Below are experts of layer 3 (counted from 0) of a mixture-of-experts language model. Rows are named router (the router's row for the expert), down (a neuron's output weights, with its number) and show model dimensions 384-447. Each number is 128 + 32 x the weight over its row's rms, rounded and kept within 0 to 255. Numbers have three digits each.
Before each expert's rows: "comes before" lists some tokens at least twice as common just after its tokens as in all text. This comes from a sample of Wikipedia text that the model never trained on. Tokens count by the router's weight.

# expert 3
comes before: " of", " in", "==", " by", " for", " to"
router:109113159052189160074113139137123151080115131069140107192200088137093155171050183133136143112126154140117112139128189079068123147162089215120137126095142122161072126118115106142129168158134094
down0:151128131145174082183133139128099090172127170039127140140171137118152104156183089074114119136164201144173161086150095099113135149097127118187139130115180098106126174170104136084168092132168131
down1:132192106087106127148135138138111059107121107145125133107138125105121107147194171157177119144119183083127098095144124108130155167111123138140135123129086094121100133109107147103137127160110138
down2:136116187154150196162161154117168103211120129102175128189114149092159111140173157131085153206077111153127117162116106166147172130120136128152129149113107128150106197178098126118079014145126124
down3:115147142188119125076094181150153191100170123099180096133161129139126121080129159203133110160107134156170088113112112158127148113173109145150138117151187149177132128102116079164151133096104104
down4:096127146138142161136148081142169136151141107037109084068180132129128062110099091121158119098142070102089166129145152100108138098107124144176086144105140113099070154036179110148104142126093117
down5:125067196116119126108126138106126110073103104107143174125157105117160141185104118173114107146198131108139138121158162119112125048130108182147089160096151093107068111162149167139152158154119111
down6:131138055116189098164122100148155098141170064159152118161132117155196142132084122116140123112115105161155149127143150130116160180118131151121135099158126112141179122109074179180154196132135105
down7:147141144184119123104184121124153147075145188098137116133120157115201103107076128154202157093167139158121109097152103137160093098110111163079161132127037065112154123122131166117185151142086109
down8:122068115068155138168142102173173114076113047114103137157124127148130092120155159118155126150170177089129143130104161123160136115108140084114091151131131130116139170082077152114093120146111131
down9:154120145077119162132114103141112177167077149145206020124169151102114103147181092103101122062146145100121123102072112098186133133196112138118104069126073075075114182126124103115185134108085111
down10:070083170130146053091130152143085142153101067202128103076152067092122143165136143085108118108098115128148050137097138135184100140119144130107099075131124116158130142081065071125176176090113108
down11:103104128137080079120084098165091118109097104165116113141170193180125154212150127157155130152160117065074107123149193098112071132144136159133140060094115164156128124070129109089100168111068110
down12:072080167144111144122096134150115120122083091100099122121135077135151126174147139109110124098179146158161171103116131163103133095109139109177103140127160124059161102108156147151130147139106105
down13:137194128154150097127131086116138090152114074154109056145087139171116116103130122090157068063128104089125106148188121136174137111096134093134083100125060079111088172140113145067081131095186180
down14:079103120097139119086102058170124130155040109135091134127112163131075111122100115138123195114120134104121083090105171144103130144126169188167111181139087157155120112099087154087105172120088169
down15:187113157128160128127083088142071156115118142123095108150132175098107143132148133116151210097158157098085146139091068132126126107112185167057145145146160106164110105078157089106112197116045115
down16:158168185144154143136130094112105129088116133137132038120123162042129179125160128108061140140123171132069128146080145115095105164100167114129216097138144176127100130117148120117061136144070168
down17:183099113146123124173106139160178099134117110155157181104104122173161122119138142122140131198131117163140163174101159096100127133128147108119069133094091089144086117072141129135126161154081099
down18:139118129151132142119151104136143174144149089123105202121129172136116168157176064109124155132083099122150102089143137135143165146193080158139107118123115093119136178076117105161187121157154143
down19:106165172122071152065071143165142116166101142131115160126153119073126114140120110146162102137167196179155107138129093124076122066142091140131125118156064050105099120139083109106183081126141134
down20:114108073183095103185112123176133123086141133102138115092126140133128137140145130206131157106156181146138147162138121127166097115141128141086184148107094092116118065197099130197139203109177085
down21:135152157167139123060172085145211163126144153077105125133096139125076169104160132089078130115127118160194120152140160111128147153142083167145145151112110102065092006170142138162066103096142094
down22:163134166149111143114158159108096103155136122150167115167151138064105137119140150089194097161170163146208104050118149120121074067132085096154144113112112112122150142129184177176141102115113182
down23:202094081151077173166119081182146117150148178113132107157100153096085153120128122143102126121119170107181187222122147111124121168099081147116116144140119140101198146199121187175103131085092133
down24:084194146134152062125142108126180114129181155117125130089142119108181127149164181168125138082096115127129134146133113137086164116133128142118089068130128114155163126137112151143168083070148120
down25:181161091132116145053118177083146167152053164054120161190159107109120125123063131186145161168108113127050155190158131178181106072122112163124139165096159123107126175129136110163106103112153106
down26:131133112135090133131114109123120162120121102107124148112081110142102121063169117166150130116159159126082077205095047132176116171172138167140174097122105109087156206158104168175172159145176067
down27:183108168158087048144150106078169139158114152138127125101087136085117070083090191177138085091195168133105113111138127152136172114134104152120174082124077157076092083089093141136167151146124150
down28:069126075077125189092126178236122180162152110138085158143179112130107148143089191127107126163161116103143099170116097172062132068076117147125156116099161079109109145149122146156122089105107151
down29:191110158116113177151141144130189130146165105106094108099189157095152112065137106165175097118121230183162125127105091105106140160111114115115179114078092124097131098089121123096105168128132162
down30:105142161092108105088144151106149036154095153133163084125093131158132147136095117097184093159185152109114169094170119160092030188132090060110161106103126113103168059089126124123165140155131127
down31:076087127125085129168113153125084148070100147102170138095126151102155144160132121136107125142083209110167129066114119130105086073129166079104101115151148132122096123108204098157069114101101133

# expert 11
comes before: "\n", " The", " ", "==", " He", " In"
router:131141144102167131056186120135144107125136154064130127129112146128124128174129146130123071106147118067105148103159155137129089167151118057114155140146128113060169103128148074121094106093073115
down0:089128108182126067149134174147084107141151195086097129110073186138177130096097080153132094139172086181175157096122126101157127191137143129100173120171105121144134122151149146123122109105118099
down1:102160134127065089129151083115109150077151170166110160123115056148063154120192106069094077110059121157151141104158161203098115171172139137134098166106140103140102071157158117164101162117115131
down2:104131152111177150123111091157092124090146113122163078128155092107118091109121127090091094180109102081146136140087135150203134124134143116121076171176120082159148133110111185117048133136145145
down3:172115230148099073190104162135106113086135116134131168107158142119079059125150154103116095171156056154121100156052126078137151077118086175118163080149168133169108060115166170150106091116118142
down4:165103172149133066124124186138081113133157106139142184147130115173167157087158118148105052115155112092142167123101150125078127141102145163151089152097174137116140181169129109104109145174097191
down5:090126116166124143114112160109158135109117083121099093135095112153133106171140128069163113137141162098036094094103077154095136118141157188064130154083178154147077102138059083116099078107133136
down6:141089158140190098177106111119106106125110105144179125166176078120139131154158100116149097170151091105142156152140090115068111121115117143124172103117119113118154114158147164135138134129118138
down7:098166122172112097115132108161113161135100133125113168078104114160111091124119135123123182137137117130195118125159118096107127097101060164127110113123155120142132165105143097118121187172116165
down8:133083140189086095123055181125126129098131087120086113123141152092098082138133103103141106120162111139078107105123212067087153141172127148140142085076120109149181104117068114110110118126173083
down9:129100124124202092160104158130086118125079163089127127105124115170139124122154143157122148201154123077116192056107113122150129094108121169111104126104139154088157072101121116162121142074124128
down10:127107118168141160188170131164141140181106108127163139096150096153077185128142181134136119128132096111126117135149132183112155067122190195151114139165103177113185117114120072152101109122135150
down11:062115167148093078099085110121133113175105114157102162078133167175144093094090145127117153091147097085158159112080205131086131147090133077129130131168127100093151144145088090100140115133123087
down12:031160152090097152090061052092157121172198141144154173105089107155150151094184116118147095054141168131143096161116120107115146187158092135124117124088149132134137135169157117126149148125063098
down13:127132115136128161149167077097071128192172076141135064135124117169207141167123137099157093077163145129076127105118162153095164071132129110128130131154113133132099098107118081120114143097098075
down14:126087152138179126119099128096122127100099163123083130150129157162141107155148109092144065110114080140107140185141096088136101117080107119131107085191188096145125182113141141162110105154114057
down15:082191180161104134153122080151147113159140145172119093186192157094122150122134112146126175209139109094172068149159115105130138169120120130100096121088119141087095108147213047139097121036096105
down16:091163102104126164201171102084151179116145182105161112116087201155092082081046055117154105187151154173092094071069127168155151087133163164128144121087114115199122122064071130138101182154107124
down17:145071131106062205177140142205157128099116086086115101135152089143163179119107171144131142098140156122140051101144103124125098132138131129155139140146133176114079137102099167102120128114115132
down18:124111169159168090112116107097075101124063184179057135150178109151134071182088094114133133136208134116191138125094094131101138149146166111121186129144112100184072129126183109161103113208163133
down19:099157154198078084116170203122109123171143174123130119093154096168138125121130135113128071117136128165071112123173113123188190118127095167125118088126103105146079124086144119158136162157098104
down20:123144126136094128131140104071171165097146081112172109089059092156092053172074124085160074142107121095115115132145140108084116079149145107126178101134114101112127140109106159120143106137114114
down21:096089135173126145085105100115117110176146089082079135131142162089141159163203118143153199098075107118152125096101100106106076109130112134092109099149181110210081124072123132133066149090135115
down22:178140125200180109146141140177097178062074164125142174148157198126124167116086183117133147114112042088123124161112193163152059156150097169124150141217104149137145123144141170077119088157129167
down23:109126144131161089164118055109114120143125146072115110153159205119152171118086145137113189098128132147170086124070132126137117117179133066108093092190142131149141118122106106111150204192175122
down24:161146086186107138142176067073080154041116109200089119129120139177086105102111126185164120148135172131129165128162161123131177089090159128138105139075108120141175096119087090095164166061141090
down25:162144091160097098149082112098127102152139171089146189103139163094147163117123093131104157128176209122168117148098120124166143075103152085119085118120174139137075159137174086135155126128092141
down26:151084126153183106153134136135090106105109096160103117106151063110098098170132143150077121110112089145171134122138100130072135064143121147105113139146111131153145074106103186129176140175112128
down27:092113047160118100159109094125064183206189107203107093136132136152128140115089123137137078116096136114098116182103106123127097126127068172096169143164058100090101162076108097080155176154156107
down28:098155144165106184143173115149147081119161164126141179157097094131166176122169132133105124143122076174155145144184085100079072139126163135165106142183075109146156132130173174137117106125098152
down29:118096127115114140048149047112154177168129160151137149192083100162139162124090110133080114137106138201139089110110168082119171098057155111073107140164186130130183159176137128094115088077099094
down30:196119123188127145149167161108142122130045130139089094138059151144117172176160069112094107133124153198029121131172105138189135129130147104105119120134157069115169090101094107155108130152154143
down31:124060143141089154132164141159108145141201109073144153102085109134149155092114183184099098158138076083147163133137113155132162137080073160128131105150150217164105113103213114112192107155105129

# expert 0
comes before: "|", "-", ":", "\n", "=", "°"
router:116105116171113157144132127152111115158203076120098118141108067121150134118121107119087156068141138144153161155192146114163107148149116131098064110131147098091105157107130158125118109114126115
down0:176131156174123119124157143129157155069098133081144135138114144118159136151089129108144115165115108118091138113178126200079167115154155093118166159113146076172149149119097095166013118115111154
down1:152140174118135174101125111185108103077114148112070136090105093105140182137076092141116125147112140164115147091109105082109146140169124155179165127145118206083148110133112109162128187123074119
down2:115147125152096088110117103159121178176138052135170189179129119161169129148097102129131088178152072150174152135122147160143161148169145176142133102202145160064143126114175152152130075085136099
down3:095168143136118139182190156173108042135114143139168108129126182103182116142153134159090095114087117152100135120071188079126118113096090133081118113113113163132100107153104110174096086130128152
down4:101070120078195153132161150125133184176120123099114113129115123098086134165176164102129151082146091138114077181153205081074135194152127135146127114120088120131150161131182158169107134096096099
down5:174153094120135159174123215157150116129108158161106119145139101143124108156198132125139066185094092104129138140149078123158120112113175109121035113100105090133183056171190107127141090107125130
down6:181056141132140114163074166119150169111093095122083119092131129067141145163080108116179150130099123114147164129079106148136125123074148176053140134143124168079098156185123112115116173118128092
down7:111103126127067160165143083160134099104107161202158112089177113168161146123094119169164135117143132080079161055081082108107119162116131111116121132108074146110152153139106106121141150168162137
down8:155130068123062083195101130174137177144106131135080097087134078096134094087075124089104078116093096134140044081121136085117118134087135068096118064121131068116108106129167142097106111176139119
down9:113195089121146103156096135156130080138158153140115114113112125052134168168092097076102110108147143154132164129077044073083097181083107103121144176082114139145166142162115084122130190100143130
down10:073098093174059118144131102057120199139116129109080118119133124161103105086155135101109145132154097123103141161194176142166139160079114100153059103110133093111114188105098128106157086085135148
down11:129125106148129159159157121110156068170155156083133127128104176129144151114097130145147108105123167135160139174118142137139183075142137087179119067152098189125072167155141145129104140153110094
down12:067139142150118135147113128120070121149130179097148188159184149176084176136153135162117063084126128117073149131179112124165116109124112119145153186131148088147121093180089152122160154125197093
down13:114173102119109219116105105094137156139094142116121158088105141098099125191098108174162118104102088115101170141115144133146107079099076063107136153119099097111165217117086088154117143101157125
down14:147099074161103130140142169144177150077119160117127113106123117167106174136143166181093100120081195182124133160069112109097184144123136129161210088141105116152140169140159181123117091098100189
down15:167148149134167103136085118058143128084162141177143114132170137115090103155105170148176090159137120123106142114124096129135098063131154162119112111130162102127134122166174160051108146116141133
down16:114146071145146113123128120140137162135129110127100116066081154159107131173192162149092115167112160131189178182139161122110131095128126115101104074128108129089071144137105169165111185140116069
down17:096077106182110135152147124126085150120121161104072125068129124191108080116163144126057118135160189145125174151133142191169140115122091072118157187101095116165144176153082190104122126090162135
down18:123095154116139152120088104130175108173129058109132116159143118131164108114121119128098128104135082114139111121127107125152139157178143185110122113103157085146127118146125153149164105096117157
down19:120142117126138151074171170102086187131117073149135150173139159110133149107111147151166101120103193148073126159134090105077181137125195115134081102180141142149066129137117111146103134156166129
down20:109098208088191108155153107132078084118111072121107130110123122086109165135204181112100098175142134124133075160085105157115162122103095080123152088137139109115109190108136127112139128110108111
down21:094123126105103118095069131148117131168126151165074121091158194135174145097130108190154081122120112192188166160151118080123131109145135105143085079113064105122081138122124055192106201122151097
down22:125121125110163073131163084142173153108126132096152125113170109124112113164120100157096205078106091117085106152103171182169153092148149147120100125121089080127125179144111150118125075237094134
down23:152086092133071116130115125109117158094152089142114128166126130175111129154129102187138090080103138098173164131143063156116107144129141091153191119128118080111152128122153113090187182106091139
down24:103137180116137150122119151130113160086225147184149150110113110125127155090179148137116127108143107128069140112151122115169164189110123146135178149135063145118108135135083141183116087140087117
down25:116107120053128083203163102151156150116131083164119188111141109195121148082071160124160110141168161164153143150108128142154113198184077105111065115079089102143137161152114144132151181134087168
down26:095061138095181111166113100148156130155173157158107091163131165135155097114126105077151157137194131177135135143162098136084140091088185138138067157124115085141105153098081088094156141065103103
down27:136138150141159104162108140086106114070073128072077118091072122142171122129172095148180104131138180128162102149131115157141074157137074139152090091155127105144066151090140225110085163093168153
down28:093119106143082154191177105096210148156123070125140097144127085063108087127188136108095177150081117161088117160137158176145138103131075099143124172155150129124141145101182141156117183114162130
down29:125104143151167091167086078136140084090189083201156180136170200072108094107136140148112089125116155122125138141187108114133197150153167071115108107134159098151124112140125118128136163116136071
down30:148149125139118122106132162143114168059185133102089101178101154053082086135195102144141116128048069168176114108098103133129099176160098184199137131117125146139122079114149156085163157063152105
down31:088115149088137132102178127133135122111133109138017218127126114164171122142160089144155097153118191093135150133122162174125161109148173137143070056106193155078137113167150124167102094205117140